Experts of a small language model.
Size: 11 layers, 90.6M parameters.
Experts: a softmax router, a shared expert of 128 neurons.
Below are experts of layer 3 (counted from 0) of a mixture-of-experts language model. Rows are named router (the router's row for the expert), gate (a neuron's input weights, with its number), up (a neuron's input weights, with its number) and show model dimensions 128-191. Each number is 500 + 50 x the weight over its row's rms, rounded and kept within 0 to 999. Numbers have three digits each.
Before each expert's rows: a language model's description of what the expert responds to. This comes from a sample of Wikipedia text that the model never trained on.

# expert 31
Article or determiner opening a noun phrase after verbs or prepositions, mostly a and an, also another, one, this, the.
router:466534548500479461604528486493577540532476463506486506457494429460477579520532480479431501453438502446574462450565453550577594438418489576485447450459530528479593459552416537471501549512470526
gate0:516477458484560445474377450625507495527478562458492423488484466528500473437457462519478501485541458383550425520579579368509469535553597584490540530583596452467519482570513466545408469460513586
up0:555489613531439462584555531413433492447519433467461544556504551513531518533543541480524487565582533550526546531494492563510514437474456450486509472424392543484504534512566517537509491520424457
gate1:521519531511520457494542480548470516545472412428490526499402576441476583464486497488509535559557491504533556563533419518464556526469499487447459452501507511515537470517546498483509513503562436
up1:497561479427435564455555503546439590443571497548481525457467581451586510565438569551394479527481428519550563497520456388527442501509495565437481420439587484477439503515527524473533475495492470
gate2:505476523533502477559511460511501345530502498494401456515474491532496534480387464525538455515503490596487537512377508507518591540473500623543555510556507393506470545511520440530506452532455451
up2:482474485479508504512504472593408428528514490620522453526436413460482544460442473411517367463522520552600569534395530491515561548470525555492499458530517431510477559491543410527571518515504450
gate3:473446475458475446510490491419443556513551454551503467461452433497502577423549542507519479471631496419538462505440522505540560536560515521464563468484471609488485531454530447503566485543499436
up3:487515468468455453495533529493424523491438463581551534449504496426513623324453456521513526474598588461494500535497504567445446505473477549483465432456490555505464481486604474515464504426479483
gate4:518468562479497554552449455554540475561459453507474500515499565491483528409379584373498429497470490523506520527555463572465538519474530483461423542523560537499565548492438540498467484401454523
up4:519455555433494537518426488539484472549518435543470470500556584472422556374372550386530465469436514508516509518549510494497564514467474515471425543528535575456546507486493505446468464344489592
gate5:595523512473499437586540533534495501496469541522499529486511436549511479529557604559507471501603495592458567528354504397471465527401570534476529528548485446432530501501507461499475442477597465
up5:474522500520403448549533482538492511573482478440523528567502432540480501632436526462485481480506489511506516573514489362485494562501452492574503505562501538398547381510417437454525463453533491
gate6:524467532527543488489501516491495480450534545410530471496441568544590526479677527505524450572493509515542509519467522512513510530354538455540524421598521483456530417458536541446420549524537506
up6:568551386509473544608503523492450425441494559423504577501542551486526499540491467493505534542521528647594472508434446434490602465429542508547529468535485500465513391459553539519418530449487573
gate7:413409455492567509539497474523457466460526398490586500518435526399484551538451492522477488404514459545602500494551489450530479513495517496513461566475517501559469560494553597502475472404451457
up7:468541484530565575389541504493524424560423403612523483492485500573520479520534444528449511519511433440551408497450536467485429506536459517567452503490446473530470431492494455575555531452480595
gate8:475414535415505453429508591465455579467479488561549436425502442482542473529431483540579495407462537495460501489534472417450411486505435628571541468473471529391476459530440516546547575513530463
up8:511516582553502443482429628442440510468492504570473436482420452461510470392537521448566580426544487498452573479483552480559413534474436501554530483535508535467533507517471503571526557581534562
gate9:461569540497498549488397490563495454416562440507487465563489545577537419393487498474566486524405535435530504528540450555516534499520483489461476578514596518492442440584487531491476512435495550
up9:494403456455468454502624474441465474459485520464572608504559535441493437588454504549472510482542489523474542547444578490459496439512550526467519457533482518552535531471538521534545473569485410
gate10:499541459433428491518521508566488471477486527397568548470515482546426426495482581497518527475508452577517538491521431495490531552501586410528572474515512495425506530515490475485531504483529458
up10:562497478500439526515535463458540486486496574456542476511491458525435446452540520504516648570494561548527428498560585516469569613485552529545499495570443530429507581512394540501509521507500404
gate11:434510471525454470487469451513504614509524554607480614424624426523535511531528452491467483511520461557474503486484454477452505574630451551456448405543479500483542538562507562467484498498459455
up11:442498435483432428526468508507560592536514576572515573478645453524531452520558490495468482513533442555516461508501478482408509609651458590444466415473493489468513532521559571477428468477447466
gate12:533470538383440522542460547432432515431540526482548462506473530509529456507535509540552537446529421603523489465514456415582473533442538463524525525504462469555514497527489427554607525635455455
up12:471503532511492513486519530447552538458480537550504567555576421501455559536497519438546527594466493558419444495485523455542508546463466421536549425563487500507440424533484516472424551475490430
gate13:453551489473477434520543451586513398601517435507482599495496523556552512507501539498495567529402595444500588672498509471466472550436472509557481439517496464466456536525486494521504401532420503
up13:471438443508447407570423534571571441508423526472512571426505530530485482483490511501546580508493534448486540544475568541522443566425510567528565432442510508482469415525498553515543450489483445
gate14:473392465505438446425526552480438488607393454525463530393552481573534503553542470480543322475508527489431481518445516458432483482545469539516511434478534505489474456499439493546519483509442523
up14:448528397519566556530489488376485596431585570449518413493441485406513568487518462454438570554557409519579542472487533544574478488492542507559561532575461581480435536506545494486368562445534408
gate15:451459517484416493510483548556476505519618466539520507386461522479484506496415465558409445470456498467530510427491438489494448459463532396461593431535419458510564549498480409436453565511490491
up15:484447548467382487496476507599508511535608493505541559396442561507504521399459494546487435400432537466507499409492468494522455504456555416492621454490437452436541532529491418436501527536526498
gate16:480481489494490613461421471471471450521431505598419462479465430435433502590441470558559480485442507567574441501511556510459515472541516471474516473579537476513598593499470517490492562534348502
up16:517569444482547493570533504493473597528565568555561495381487487527486563488501507476412495508600521426501517600576396481519446592500448515498497566451433555481447499470431498469536474465562539
gate17:507421526452560429599469443529540493490522447473466449387507484565476560535424438496698511534455624495567558549429492537471504520549532456497519527452480517490514534543561460454442456541433523
up17:560477470531538478573510478463486493466547465466442554389544583499455459508389512529492503497379473509447532594490490485575529499528436535495474484449501418488434569555567482451485544487369448
gate18:527557563604476521573543509414555442570554459456491455448489423469498615469470564499449458500465472476583421496559584537495551474520515582475593473461577447478494489447461457409486502469536440
up18:499520413392554520425488518537476567435504487549469542508476535587475420550515458492542557554501500458445531414525440499512452481499499400544346499539386442551489498610547505526557538512419520
gate19:416466563411490566518519533574501514405484529482495453408408572415457421413537510495562645550511498526450492426489437535540529489444418507408508463501542558530467416474535442394511497525503482
up19:518544400581495394451520452433493465552481521496557562668572473549496565560507488500425343493462542420509520558502536470460457481572550491598478488521436456487505529518466562570452470490528489
gate20:538463520424511504386489561495472587434518477466528498491472443535514506557568470447564540569550491423519480532544539595553468439472461600469466565583505426405530460583420415520450495490529489
up20:579550550485474500460620515418443581469385445518529506487467432583457523581520481423532561632554510503469493484474514542496498585544523559541476572585523498529496545529418452447386518452495476
gate21:552426512486501539501485497487471515544525528485590462566507416577557494522529474499408455436491502537472436410438398626454529536489540510468483525439477567472523450618465499542505479497442517
up21:464500551571512514520558440555463438467515481527374463444488539490475521540537584507491569546499473512459541559499571490496468490575467527626527531548465520443449534503568538501362508533489521
gate22:511487494403391466462475532515460513491442473550458519360526472583519555551526456486504441517520493474483499553409537500551460500492594539517577507546523499537549537489509515518511451564563459
up22:534497517450340459516572519527486446522551442546511532441412493518455437460500467550496430538524527532499529509455563447465520532527499552546564538510437513405548441545550575528491454533501449
gate23:565553479397504532513480530450468465440526516513539529468555432553467496525434437551466530547479501521522459536412486520481506491495585507463469450555476394465443459481481540528407434508449368
up23:537452581366490483536480474471463520539404520454467493490455538495424424488416559534530537507537541532598526494444522449460552528522507441495480551479617458436519510509522496523413536499468441
gate24:586529515525545462443511552548594575504492507462478464446474435544544548489457603490539468475547493518506479486576486469511589544551515601572548489495484421449546590481488465486509524437516527
up24:449439548451450598561477483452464445484449476525517615526528531450427427472533452508486588489419568489509464511433508506443456494447470392456415492474475544522472371550456509528438447542508532
gate25:499482495419528446479527496514436498542576521467523420477513440479435473467557478415447560429564459498434590433551515503543504501581526445492419472525502459505561500543474515528534490546538519
up25:453453449459556503491489495494447502536512492542521447504481530503449508524513577505439489402598475589529603490546540546405543537569542468569476542480553441505530548513473448543515508592543511
gate26:547502514480548498457489572438417478530507515440530485470547372502466496513456482539545536490460504485677482588463478450472525491380380564448441489452498510495467512537443569415489529440446449
up26:531463448529436485526448605465356548495451478473523483501507505541576429449485522467511473478516456507491540497444460475504507555543446484559491516576554491396489505507471553553476518547433557
gate27:566513494525533463518388472461535497489554568475503438480594487460529503511595472516509527478422588570493442482503511485418513451449590516469478418435620484528538396549511390519451501461469534
up27:515507463475528502503608512471494487487537402485500567503458515577433465413400479515483482501592476482474513491532492606506570506540478488543529580513399486455487621497543600476544490567483493
gate28:440365526507528525514525530525449553512562409587505505583527432480497500639507469543588499450504463454507489560511545535580419436485409385485446468429474486520476509491466554460434544404494449
up28:463359557528516515491535555551433563523564389500523465574518414518477556642499471538613537430574429504470495532500545520574438497472432451475441419462484475550472537575460538441444561432513441
gate29:517462518479520425348429443446554542513601418536483413422462491500489547483499437566451527474507484477468564527438497449482465541474468507514466545582444463531427445503469580572517445542453508
up29:495491496487516476447413461524623531502573484480457373481513538465499546408495489608505565546529534544530489561488454451491549533447479598505458545583494449509451478495416453548599449540505492
gate30:510484521487532522506487549472452524488501550456504491506506513536464396487534571607592522459509607481487559438457453463538458601521458485479429479539495527604408466474517525456480436549536481
up30:490539504509488456500591426565543500448561448539388554499475510474485548525478508426485512509436405578519444541533532546541555418545575554568511498549501520500564531518484435519508527454478543
gate31:515550511471496538508536517547448478463485535431490522497389385541556502532555470490560577490518433474482487507448443477482546425526529520428558468497579446553511456490475466476525491424486597
up31:515497504509496415519470492503450518432556500575543454520633542424510473502446537538449467433495652514475489463444492497532438535490463500549444503447440511524550519490528498520492556580506390
gate32:527529498445500508541524494436431481431514470529542472505508520531553472478444490532491584538384489505526453605464465511510568486536467470380432496451516462543569511626544491521394524412449499
up32:479533464543428495455540516608565505491458554524532509457504528590503474536563509470524434479565474449462516485519534585431472493516603535565504506547527547510440528450417552402561536562557533
gate33:502485615462460466538514441495525541491485590523538435508536598596560521513582519454541466496483496476462434487459514466473431512434489499484503437496571527544574408567548495580564555520557556
up33:536500427521551601422442496578521460461484478590518545504498511414512466463480503515458496504459482481525533470499478665549521455546462527524505464505424478496563595452549480524443528542570560
gate34:529520443481561547528563367448471434531479506540463572486492485503450470435568541561574474591488496502529508401461499551518490453464442548476496460559482560538484448406494589464448520461444481
up34:535438508531553416420422601521485462477612402485602437589419562520586544606452484446467473409454467472488463592545554430460518470492510499589557542417513467542477527608517444505494482496609463
gate35:402509414447528526501436472437470557507549533556528444476436533521551423631528554578444415602597445481571489548527531531515489591515441508497427466507483510495550470523534504514500517537449508
up35:452482509563531436550466475503399533614550437500485557495483406479547535505540523434547391501558451516491487431553482468490434486409471475486467540503407472554511384455455521468515600507471501
gate36:535560510438529513511512483575479468458497495495612521504560538487475462541531490440500517465543462563405455535504509481514494466501469527468502547495537491390518463632558550539557445507410463
up36:493554474500505516513525431567490501398504498488594533508504537541526407556570492509457557412569411569438475575536396438422550483426530511446545509486613546400487439553477551426601474544480448
gate37:490446425577580558566437551527470465540512509482553505476566518485590515497539439496502564396504453533562491475533476575552544511388487565488421488525507365530541534471430505494459589507490530
up37:526539502473443455578529535386490547585460508527497457499564512462521387407506475457530487557519511418549479525471512465367476599606499471473436532500469591476489497527549473498482535467575570
gate38:524512518447505502485481496463502510523509489526569503460510508482486456480504573419538512374474523501494475531509553530468499515483510587484589447493426399412465562463505529497508423426486462
up38:515517585415528440505389541439479557510517457503576509461562493499475429578563491458559459417500478479469460470491556514432480457518470517485435365548427394464506483477496523559424471466456467
gate39:488457621548431456494612480511493441534493540446604536524522602507424532529540536476474618422500477482453461448480501481499515462455514499584467511507477459487494473495540601608431475494451590
up39:456517580366446526559569550427465414442540429538487573509576553476465492558486495492554504506508419399509419499484475533460490482423437420583498489580526374440462394583532540570529539493549596
gate40:413486473415536497479497531493468521436452458493479558499530487500426457467491501490472546439480479494487525457474584566596527444597531484499477530497494556544434493534562534482540423452447518
up40:561533510594431435531474550529531445515511519540453496493497570511545465598440512490525369521514470528493467574474481482366457489484544524556536467511545510440483550501514486542524590519595477
gate41:524489474342489424510507560503493472511554499458414569475538524605399495557477434447540590486455423513500438486424490568437516548472567496498501515465550525527452462483622485468516424467503399
up41:476476475597498624481613452538468578503536476494647437525475477553493492464452485519588517463547581470393578541550554434496425564480468447437518520523475475485459505518439428506425488487446516
gate42:488505434500470498482467516581480529545498485501547467510468501540519641508500528432483571501552504500430501516512570563435422524519572468486556569480462503539536556546540496496541455488469504
up42:512504632593408507530461467504498447447452581490523456488463562410535506483504407551502529478553555523508417425450450522397595455493481514507458503554448475432507377477455353527543477501535502
gate43:505528491532507481565444476527555562603587551473536450481531489545410501430540480514451544598406513441518576473511452458487413527356532480472521516489541529553456535552432422445545491547405467
up43:488503528600474480460593520520439398470435470564402545499477564455541536526510478502514503454595458586439540467440578627542529565590463486515529531475514491458503527462539595475509547497567525
gate44:482412457525492538372475525560508534553419553428565570506549597482489499553437332369513518473510457537547472399520555394531552530547492522551570450526451487526522470543487580559544527485520551
up44:546486469520448515571599535424535517525457423436467548507539549508528511418525634554548516453461434393465481535399466515536392561457452527493491540534507527468459545405530542471488409438575449
gate45:504529534413526545547548538425547570473478499548513506538446462490472489430449385511514437573446517593480404543507464415540535399437541525491468399542581499486567535513518468513496519486535412
up45:486524541498502513537392483513466554474520360472542479422495530566558548494539479529518509446568450479494680399401470502473522556540552543455585589467476530421536457488508517454496502595487548
gate46:548462513534450487578502488448476588451498427534532513449473512507575490445431481450485529523530535522465588605489598541502527477512451496470495423554400501481490544519512476446451503532491547
up46:431516446505531550474495504546468372573533572494448489559504447571430573580492457522552488469502490513477438450528445445539513457484529526522483521496619472492495459467458484526513496481527484
gate47:498486537396440527475480487532513489555480458457546507553564516405509453479462437467417524466442509441528505531509519541471483503532517421540409442489437457456572483449518509516439482534492457
up47:441559568536530469491578464505435475594460460512411466490539498478565526537553518603517600485465415528601501407481520454484579575516540506490616489488577477524504521507550490525494498468515453
gate48:457488529509537508512484420483510542582513594488535443605485517420544501490479546559541444511478484483465479388447555531474476517512502455497507473451510491491565473452404413526510545462550534
up48:533487448420429439577557574561487439486436467512428517387504497517489509539476487490459572473545539469595463515497472421553437565477435567482566526592543487525448502509566595422543388529417504
gate49:553473514504514523471452507398510511550554487534454445508497414479471458498513479526506501505502469475518608496567459462480608516466423495596557447543437590491499592366528471473475529491523536
up49:460557486566533490491602476551470482471431525451528543488525548592508485520501535466489557441554597497509383523487555541537501487588514481471422555422522429455526419556434443535551422470525489
gate50:575428470442485564517532467620550439549519496465476479639436467451476501524475505447505478444501460527527490603457482456574466476456533469435480462509535508514494559533553483520408486568471604
up50:498500485426550594492443423410439496541538492538525451546494544504553531437464431527496545540499558517536495497510507619422546407515452539502406557495465501552549488525486416511579473523522621
gate51:473480549495479376459516504563489561500530423469496417456491585412470539547531502478528479493617607478502457524547523456533475478504489447530485404490492487545558520531474587450381405534543498
up51:449485564468471440481472509562490518463520431472489438416455507433467499531539521482525459511627597514519496534510454494586503492491484429550466410453484510531519495587479559460377443474495527
gate52:487519461508608467431576530460459461478433501514502559463561500306463432562486546468482516506543606495523413478413418566440546407483427468556453470505490557504480551493586587517541473389521487
up52:562436492526477532457561610481484487499541476537451534473455451492512495520534452432477456446485520462426460584510494459519566409498563414500503604549474504536543456519654519491491564543558414
gate53:444561457557504506476490475554518473496415490625518408506456473434584435486469480543494524533531536511469513471503439564555470443501493564485465526387533474564491470526478444506551526357461532
up53:449580457504593483494479426489421469390493426585443393487476519480435515485479564506524438539436563486504554507495489479550506487463473589485472585427473491493466482516542580522514517474501474
gate54:529467491514507396491489491519475546613494406556411470560510466511575508487489509522480477508449502610494527507537424412497523487530417429479528463584531462413435487508471430434578495579641508
up54:546536472482487382512507534457437544521478459591368414494566427488518475550500533457561466479504539482430450569515492442544518454676435524476584531489437480405600452467563478460518401437554503
gate55:432469454493517504501518543512491559499483468423479510456516473435477534506583487417499441541561448531474403492551590556500588441485501411534587572495512394419529485497413583464497457545569466
up55:441478510506522419517456580575515471552552471430478540445583513466434454478507459512491427530547426509424435486514586531577540403471537380491549528477539524469506599489517623430488422587491401
gate56:520527514536506498557376514555533556626537502508439501478545509557538540545553432521673418571492463528595490493522448535605558494494527432563519542529460552471530492509492462512512481484412443
up56:371387508465504546442642470481443451465423480411493456451497550562532488532549564469483477443553534431497459502459542446452570466577464581530504409504504470422519540541537528459494456587519519
gate57:445461551563483427485536557539475450511519436426507484506566437482516569453499436463414514492493521605549434482529512493542497535518462570506509454481470560431479549476425529492479488473490510
up57:514515524479481459485542530525549579530513502420435495519485511475545428558487519509600527565491505444509515495440457575574517515554571400421521501478387526523494533522618567569574494471442415
gate58:465572424501460421573564533516428512568500545566411438476601465534484471610541507481540464478478409511540541534445462457488490534553568561462518495549608496459524473483462482375539469490487565
up58:501435554503577546436451428460581508468471463394569549484478558479586526433515445550416621519522565530456445511567484513551479513430478515521508534458441559512414525482522574562496546517494437
gate59:517436477471621415523451487527363555460433483408495469485491477474481570525502460500467481486451631525510573533520404504534506503452402449457470453436540492461539508520446494427436547515549511
up59:553524462428535535536474521626534512536564443457495426522517490607486529573566503490539522406512451458531498389514512449513442474533497514459500456479440481533484450503576558541418441570517526
gate60:426530452504507400503477489527530475468590379456519533549511466519511411550513528494484510482399509512463567455573448469530451439529483585541529491436560488534400536554544505578460508515490524
up60:492581625549526363484372527537511438465486456475587407542452457506539424547492609508481500425437626485451485417552526433495404462571614502552583431534517561427529479535493450559440488468504468
gate61:478515509430620556494545523534567468450453556572475416472429525504486550463450568494641553483485496458540560489500481581513443507481498588506524476430450475513478452536605463423543525494509537
up61:580445519425560467514431612472512547489484463622565488566602572535451569481448472505613495510524546455465488501571538554456379494542577455463438495448476469454491501565450439577488563586514473
gate62:381527524532510436524411549504542497585571442481533502457514487462412542487514509558511525553497486507497453494528577575574471477524562372493455550530492470493526548523530558483511472489418475
up62:402483566489560420594461533510533505531591424528527484432484493498428498419569471532563554594503513460538409484531550581631488443536583366533489534523484459472494524591517596451458481474489501
gate63:475498499501508524507527470465401522581608427498533487475505456650430478455453534583588433525514460497439538526483438476543531458486438521500548506455504530475538432518538459523468475440486574
up63:542450557441553544561500511473461463506615475559505525409449456535496483464492488471526392623573519442542551442502549525496434444532532524645494532510484451496492501529480442436460546532502564
gate64:544568534494509462518583484542389532549562445456432449439603445505554430499423502457503434503592489475504582561499466526523501561596583476497490509567427518525440443555504556422483560541534431
up64:515584541539518471420581457465436524528537508483443461476532416530585504451447565467440492491567508527453514612441480559493507571587467550537454462611446539460482515513493526455542514538497386
gate65:468529525474429512458549453606430454446534508468508476385444483544482508433513484577549420465582475467631475495506530491464556461462523476466579603497543594430410513465489512561508546498474487
up65:519651517468518426571490502497435385468509521604526512470436489503520472528534452532565408440473503507578575490522499469452519440412537467470549549604534645452468507477538491490549543471498449
gate66:540506509564468427425492539527474502564566536520501551535500589399522485512535507596466521543469528517528530499508420519486515517413587487527540531534566546495512536529556446600496461553450486
up66:523557490487566568579536488467442532460473549439494513456438412556482521602443523468497522429465497508490445519445566465576515542567497497464590494521403413427466508457470520370487603565509484
gate67:475491504417536546528576520468409544589472526515631520561507479425534595678531503465556584462576398450482504501482530448500408494476483499559471501528570382497490431452508473544531591504583500
up67:549500480397446447551448542490523517584590412534475375459497456472441562659553421459543538481551431393491483577504539431472502594451481469588525481536469566468525470488571517535478547482591490
gate68:521453492465474567514516506434522471500503636441491453459455542551484625496638533403441446498522497412518432426430555537464465476548476519528521382559503491617593519470605494502449594576465469
up68:562529469440584544510483553498494515526516602560546481463526526563523469562497519514595511458484513501490518522437463506498534470519535475525530466417457507414519590383484423422564499516456520
gate69:568501552478462432476414477559425478525466472479432447553547506567495560488413407445485508504490536496500542542464597493406526550575548492537554434515417524525564494555565630511490506500464441
up69:522478539524558482468444545526446522466421331524528507558503535498440515531475467430497523528473569500542485480482544526442457575570516494456517483609475527464563414493529513451466533521416386
gate70:514525521409526465491489514530530463463546547500522500528494498508509549556560463432572471517412565540515395527525472436433526413518515497521433423482452399464491433452425505536449536540463500
up70:475570530438520475516508447495517452442541516516495473555514458535453527514529495503545461532416581432487481509546468464475494403478524471446452487478480465475490379427508511543470539493432528
gate71:491491425508419506472474563587433524556504518581477361550498536476532496498441489537524500499375572518434489546561528508490478445472464515560512473472504459472424583472513495454516580450463456
up71:433479417506394503470506536587494560552449521573508346540488512483500549507422425576547535508341569533470471530585533508485464452468469489513539509475517482484453585474521515419529553431470468
gate72:502461511601487451441547625443465556536530498533408513502479431401569481547441437470484571494494506482556485569588551517491519525495503468500491490492502582421478474440494460539400495586523490
up72:540464437540543419463629554485459536524481487467400459501424461423520512427483477450493582465455588482538528523520572495510559559478514507551526480509547534422451438475417497527455566573524566
gate73:442483445378568582484643494442481560473472507486497495495473359455496541485465373477382589541562395489529458536455458527537464524527570434500428541509505507512518541465483516502436442462479454
up73:412516530374549491475613456472493501515523526441458571441515328422474536547503446512451559531567512504535501551519445508565489549528529385522465487556514497487544573475489473504425467546482510
gate74:507484582479585546422486564480536482460564544604406497568441510566474410503512525473580409499486534500601546484499449533397559574496562486457462499482500487488471406412486504415424440452562523
up74:455440456551492477488400534477471555443457478430512473484586597351517538535465502449446492495489494527459402533484527511575421454474472482534524426506570508546487596531494526550535493478455474
gate75:509491564476559563467403472463494648478535597402494471397506530530438478407501542416460619576469559493503523450497474535477462549456528475438538504562485485391518527503476488522593479582478469
up75:525505507511487446498560477456558405441565333573582532513497539515585523585518461539558511388508502498508443566441512528482531437547417558558506473392490557604464486456517504467420452402555543
gate76:390522583474435492455496506382454532511491491485419548562583464432497438480506448556460559534515530512502518576525488624525398470440474359475583581533575474526504525423401495543554525476538541
up76:484469497544454431510505492480521463540458458588494543553575461511583422389466493497476488550522534476550496534395472519467550586523498481498542491485506446483573455534484512485476531404523484
gate77:473382553484421568463415454478401415497561411474428473480569521454566473640462518505511580497522447460560634569492572534581477419497496537486477505421453399451550461468542543529569460473428482
up77:497543407524571464556598553513516530423440572553526525518510496485477593470510469462484516483505516601472389454522505450417527511430482452498555393536483574528463472510421460455443480591518535
gate78:501407475494545573561434519524440557466495492518427485388528465507454455551515525494502474521524514566570558490529529432472468473464485567518532401548567463483548560473477573447504398434495457
up78:513518526488573562522522534480442515516529585548422493434528482476528480533411492488524437509519490534498568461529451486473520585434547503493529519479547450417537503481398482546540522456490589
gate79:561543545410478447544454480332514432488528431446497484490550490543563481509488539445432523517533548529486493532554405376542570481550598547485550540579476511484539469431442479481458468471527524
up79:530503446380509452517436470469519442505602530489489519465488524429432537508473517542429432601502576491484502439545393440529489554471538589509529438477492500462411475491509428501411443439534598
gate80:546445503480467541549500379456499493566569434548463509485531540436513504462492494458552503525419519504545612502584512479410450488514561451479539509424535491491524519506485488476570523507520483
up80:503537514514461464526528481457400469465519527581482533495495458546592460533565453533552585546428506461492483472483541519471494558539518424463438506493545529466504534484547439543459512484522536
gate81:542648560422537513655571479467473502586535556450434490509579449527500521533480558459465554597538535490548571474473416473560460461532511441432458479570475524540501453532604526472471528473472430
up81:539533468499519452534479432546471476575441533497454544478514508510428513545535469485454409556631524433492614486463500508503441564571413493506424433614442529515492510525548543415513501495449553
gate82:507469491504406412453571479445461557412522498445545520514564567533622457477494556493491545430585577500479529558463513398566508517515490568507545547480553443424519555486485508514586470540492374
up82:528483383511553569472456441467456569482469546460467446581426525481440515462561413452457424543485447554543605405453532540450494547476549558525505399476447485490534492514433506460491474472434410
gate83:424495522506534509525496507529540486498557516481421426578567424453430494449515424446424473541508416535538531497493470427441520423478486522498522539537452572497544496517489523479518504436521429
up83:474550486534555500457490554512593506502593537477448497502587407428474521475512433517453608568476476482536549450501526436384511486542501556481493526506435582516497488455557587493543492454449457
gate84:554354488481512481484622518462503605447504543438506586512610506458441514489509483481516516525457479499483536507477526569411561474560453480518461433532517509560498474534464357402488480469499490
up84:536555559499498520671490590463474496485400512416549528432465524545545472543652518542599471438495511446531547573531529581500569463471554482452579592494460424532524461576501437425442543527520568
gate85:511484517381491442511404519558480425510404483524466438461508472533488473499516501452510541477538573466455553521580571552455413535466489498488349415529564456515472415422444535443486543417545605
up85:513440525575495559500614527458484488506635525513539527524526529464487523460454519537513489501446476492575397561420486458495602462493498510424595629468470519477557496564508413445441526545433432
gate86:483574561487530547508516473563545478514474354524464421453573514445531497438674443548486506535594461424501487568537524522463475462540524579424511616578546454493424462442530472524501520452433548
up86:417586419501504522441495567543508456483545506467456490488423492553575579514400416530366513383447608547481452531596499499480461513520462528522463548442519441509585510535523504511433553453458452
gate87:549447527387465412484437560458530451471528512486432433558541461491520434414560464484461528539460494540512443454585527449485551494499494470472392420551459499486444556489474542505451447485444491
up87:484526554428517464389460447506486468443561573475455466471483497523477443395618493434463508558473517507568461359656524490513517522449484491431452545496435564501524588513582578455481493515584535
gate88:432519463483450534533540547506415501460409515522437389489443515521510493432501499605427592464496525467479544447458511551556441552519489563549452505462526498513544446445546433589478440501451498
up88:630468544487450473466424491456581565594583502475559497482489523478560392573483560372510457492533449452584525554455492502503542424499493441572547602574481427499505548515580465513529604547555545
gate89:511551432454501436514555485463475495509566471549514503464493631497504501622494585549483468544552446403613468477459502453454554464468570455545510459554469466484543421498501502474496431557577488
up89:527467435486514510457441521554377529540491578463463416539395519544513447531524475467505496440561490494476478499502486432342544509486558492501404436518516436521501464493442501465544426474547511
gate90:544544507431498542563562495461455515544519530494531557628406482493524529510607525463501477452413524483488433524436446595550526563397527472555460521430538485541526507491484605548417577475516505
up90:486432445521460534436521573559589458458449448454443410427571506500461540508314452482523465526481411503518559461549487415530543456579452509422543411604509547463535579544482431475559343504493471
gate91:537486533604417430469536536503479339562494480564520569467575522479515451481568505513419519597534548457471525551530504533507484544586542555536564416395497585444429505506537541474577520582479517
up91:467498537481532475547517405520538507504488499427488479509476490503392662366515445479537494489489483590465466441543479522483481468573494506444542590566589566538571550467453598502449490438516530
gate92:463491539482439447472524522605499516534509541415463477499465573495445463561509544560557420407534528542563519519471489493565579492499497586531499466480568497550550485511590488519502481395437575
up92:566493488498506534516478484434461519519476380553501505552510422478566482491453461501479561563489417449461468450480531465403454512523469365524470557507389465470479480508386548481489479643529438
gate93:507481539449402473500534476490557495501485416424496495485532472414563486448484549594458551570570508459526596478452435590596490470403507505536580492619429475522503564492543568548565514494561505
up93:554516569486462444454557475447546512507448482479576506514560515482505495431451525505578502427535502461549541493511596403521516465486527534508551496499495453509561542550432509514475518500463404
gate94:533499506543448425529511515449444453526618544407524468457516545482494564481492602475462391476384533450440449498464446555501485551466452426477539496490485476481500455513510478491553417484449495
up94:372518470499506525415448505547501486476475499605562474492475446557599405447477410509484572499524469496489593550528567440508536526504500497505483465449484498470540455490464477521493567535553507
gate95:466448491455622520562612465493541422511530527486594488474475503471520557547392401497503469533498449527502476524458524597538478506511448528582496511572578526599448521531513543417409454475466386
up95:507571545529446522501411513438474475508516474564364441563494441524484428523585588551484507483550575542432563523509417516483515473473504503464539629558439513499462480452443494597635458468465468
gate96:467520577461539525523488473546440525500470518527478425452516448486485563530496442415433492436552473554437565375563522568580428456456477350566473509488494444481548532471477513490416484486445589
up96:578470495512442435479475506432556428516561486464510523490502516518472467484505516562534509576477556516498494664492522481457592613491515629473499476546530603538456471565536506496548507515558428
gate97:585507576481544491538495445462489593507496441408427487330421607480423476519552530478448495521466496561469507566500490513481544540501530652559525518534634558535414515472562545487545517527552508
up97:520545431480457470508523629465473428540530598477494541582520560525554568522489499474486477475521341451470470474513524587404472482557514371471454525582498526466536505525403423540524447425454482
gate98:493562573559445507414415602480462534567515447473509502471567463576518540526543510467510461505480430472549563455464576449540542509573488535506530418487396489515588428472464490511554378412460468
up98:465597558524443523452469566548498550544507460463534508506530501580499591459546478492517478476525517524528502489503575459531613451508520504532562454499367457465559432427420533498531417423431484
gate99:506515438447477429546472562527462588513528594575524522583528507552483513539596440435526557493552463506478532531497513455460580480475485496457504513532430535499450505531498515432578528510557388
up99:524484556498531473410533450515425460464504452431577517482507491385511409454527503575427467513443629493421474514473461535508445463600466513519473485447527418516510576461542477523605491424511562
gate100:446513514451506481438445591592477445528433596502510501537479481441422471538578489600446562475446541481360487580425454557480540499466511487394481432441517534514448458503494495492518491464556496
up100:549504450501482532466540422426555587529569493401487493560445422498415563476467515449497440423506485426488533472460526530478536487551446511503472485438474431588475478491494504649431466503518507
gate101:618523497512512465532560521511550558586528470449477496528531574486427571558461530473553442475440544507494488458560460546477519494520512462476587435446534452463472546463448558539367573498574429
up101:593483456532463461496556496522488554591485486428449487532543536443459534525490502451532454452483519457493452483556517561494512506526513501525589440456492408433493572457457560564397603531573458